Weights of a small mixture-of-experts language model, trained from scratch on English Wikipedia.
Size: 11 layers, width 160, vocabulary 9647.
Experts: 96 SwiGLU neurons an expert, 2 picks a token.
Training: a variant of Muon for the experts, 323M tokens, 9322 steps.
Below are experts of layer 2 (counted from 0) of a mixture-of-experts language model. Rows are named router (the router's row for the expert), gate (a neuron's input weights, with its number), up (a neuron's input weights, with its number), down (a neuron's output weights, with its number) and show model dimensions 0-159. Each number is 128 + 32 x the weight over its row's rms, rounded and kept within 0 to 255. Numbers have three digits each.
Before each expert's rows: a language model's description of what the expert responds to; "gets" lists some tokens that make up at least twice as much of what it gets as of all text. This comes from a sample of Wikipedia text that the model never trained on. Tokens count by the router's weight.

# expert 47
Closing double or single quotes, brackets and braces ending titles or quoted speech, as in "One More Day" or "a bad book".
gets: "\"", "'", "y", "}", "\",", "”"
router:138197155140179135110153099127064105155189134140230070157157085131161079124096122119129132128144131155072155118128102099168195108103136149168140127090198083075059127114043131122128102144131134126099162106129121134150117143113058108119142147128099158112062107134120174118094144111094142148137128116101155130087096160114123146144062154108131126141144109099126142081139108173119130162184179109188136100155188095128167136158128132121097192122156119111161105158115191178120170138059134
gate4:091201136147150078141120093107126114206097143106062120092130139098149145108151107147131064136145106086128165093145080119113145106142161185104115109111032089126087104186114107139113194084075077099105167137142170135116127144116110143165143114091203070092175168180111147143126135149123140131128160132080136137171117126078130128084102133184134100124137126037207135156117135124143139115096148095153136143141128146123129167135137084092137080092123134171155171165153103138081163187124169
up4:095119115143164135079182091118128155158126127138074141166169087163168108115127181121097167122092073172170172041161129109130080132136175162100143178090085152138159091119103122096105097156154147121133114205134109144123082060156101122054133105137150099138097141171164124139085120181184055122138102153161122130098135122090128116177124112139144104159129141118161190190158113105143178184157067153142124100146087076073111144075143118091099144100129139160084148132139132109157185152122110
down4:106158111051124098067125186134167091091156142142120141113105097071180111106132103101139104103180116174117145103130149170129151115120112142157126104161106142119169114102092110145178106124180153122164086135157060151067091110104077128063111192122133145126075089104159136145143139198162120078165080159178080106117129181093160077153109178143090156150123136186135079140164116107200102190129091122121114088167118139118086098150145195107140155149132141118125180148146137081089098140152099

# expert 45
Closing pipe or empty-cell pipes ending a table row after a number, time, percent or name, plus some closing parentheses.
gets: " |", ")", " |  |", ") |", " |  |  |", "% |"
router:130130138094100140087131123066097096061182133183154114162104172175156136086156148115086128185131164129109137114133085061223177131123122117118103089144139112113094139110140142113092138140155113182121116113113159059107058120097204101175113104085081150156163140175083061134102106167101136157164147071124202119114133140138111170142082130132132084151061099120080102062159082153152161155111157168135126116154170112127119150171069156117123121123110123123137122108118119122140157193138139
gate0:060075122068131151149136112138106082143065102140059111151149126110125170156186164119126089153124103120118150058149134153152173159155113140048143117104129104209148118140109130157117121144061159146126128146169114187122113124114135151161066120154165111130106115082166045185133084128112173149087141125151155122117160161131171101115171100120111153131132150131149138143140097115081116173131240142102109102124171086111107134112114131093117101073171106151100161129168146114217164156145116
up0:077073143086133139108071123157126065150120144172100084150136108126125155140196175181106130177111098096108117106087134142159125106120152154066094148082158096175125059132161114085133143185099123136180111093149087178136146086184124097166074128122184094112143135148148112169137125090095163168044117146176159107156125151139129128148190060113130172168119102144106128117163090160132120155131181136129113113064145148127131172156079143108115145103124177161087122124166169131156173195117097
down0:218185156196142114124122161076101077107176100153146178092092171143118116118126142119153108114130140150140040186144083145103116094081147123172137126155151153126174162189159120126106147120174127115152179084099153149122135182178092117125157128154096139057158133157092156123105177109118121122093081128124142102120131110157079109112171110086151146169065120129153128192160101097128080147091092081148130144091119142137199148134140123149122146147096194116100165168192123095100076097115133

# expert 20
Opening capital or syllable of names and foreign or Latinate words, such as A in Aubriot, D in Dodson, ob in obligations, re in reality.
gets: " A", " D", " J", " V", " Mar", " Ch"
router:171076097179158082143110120167118109102157145181154131100086154102182117123098206109116106118077142169117136142080059110105148167103179109162044135104132116098102101121099118089084118125173109055148131129123148166163142109114117123117114061171149133142162127110202192115154157127143100064080133167132140113070178103082103160173209179162148090178114136118120129107136146129097157167175130130138140128156123165116133148118117122081110117094140088085191147145111128118064138116118104
gate0:137158157139166077120129119076165124090066161140130200108100122093183107139084112125101100141152146127108174112127135177143091097114137080137159108166090132096102123100132143149097156158113186114105132166094090098134106156148097133137104138144012136170166120146195136148102113167121097154103127071106165172167053110119103141164163127147145125107125128120099176120142163109169105167076097140120136128171068089085137107144108130164141130119134102119145152163107106127142037251132135
up0:075126131169091127098096117133123131197095158150155097122141033150120163121133148102136190123119134116075221106143162126128139162100082083124143134113211154100072180130073148131143164139141110113099114083194107116157154149147128105166170064100123126141127095089101056134108144071150094125168128152151157108160187123086146129105148124089160115115156124145134107077174197116095175127090125109082149135067139164121137122113136111157187103152147133073149122116069143085099142106113094
down0:139101127150097112170138198121091138184154151149119221119053087088125166128159087141157146138092107067131097121125156113155141121116069155137122112108171203149149138177148216102104137132083138154083077131127135123033166166148171174076113127055116238083202095158116092138140139086170126148137119145125152098168130140125114133126135126132147093116144140140140090102123126112103141118103107144138127149100113131123120106163128071114145102150156119098121158177101182110149103164151116

# expert 46
Capital-letter first pieces of names and terms after by, at, from, of, e.g. V-HF, E-gon, M-itsubishi, Sch-olasticism.
gets: " W", " V", " D", " St", " E", " J"
router:144082122094121076171101120118122120105093104109112179159099149113126132127122116185087176088066144046125084145105184128128133127143102143166075086110048121149102168131158159145168072120154194141135156187120164147111127097079110141096128131113158118127121125116142103151144207146140106108147073149169148083142194146151160085102161103217121133110138091151130165110101153136122154117112160151158118130108133157111147178115138183048146135148131124119158079168176088066152149051133147
gate1:167053060150099150122158132119134075093177092122090170104148161116097150194126202109129095143108162200148134095072147144104105191111083148072102159179156107179106131163136102145090144100087118126110122102047141148104062125123110154132152152154086144139147153086125176160103150191133144094115134126109196092081160109140151171124132131101145103089147086165161085121080149109148130082124092128085161139109076100129124098072122121163137123067133124128141129130145095169129134197109106
up1:110177164070155142127104083144178126154086181160130126170103165145131112072166080216123092124140125087072130157155094146174143146148160121159074117102126154112175132069100158187149129177141129093099136123118077157126115116075103080110084103122143101104196124167117129133131111083126176149099142172150124169129129093116109131008116145129169096134106136070104159078159113107137148171147115132162113126108175132138107158172121105072112125146154157076174141162096148128109098083165172
down1:092086133134085107093110126120094082140157169173108173167129153127136107159110150135122126097178103110099095132125118139108142088166125133090130088132130132140183114116161150182096067157136188133133149160133108085197108137067116131128134160137089128114133181104100086053123106134148108188127147144063092090157103077107149134127086118184075111151201164062172140183163148102102151141086148135142083139099089173116161076171121132194140087110093120104121099125143090116128065160113043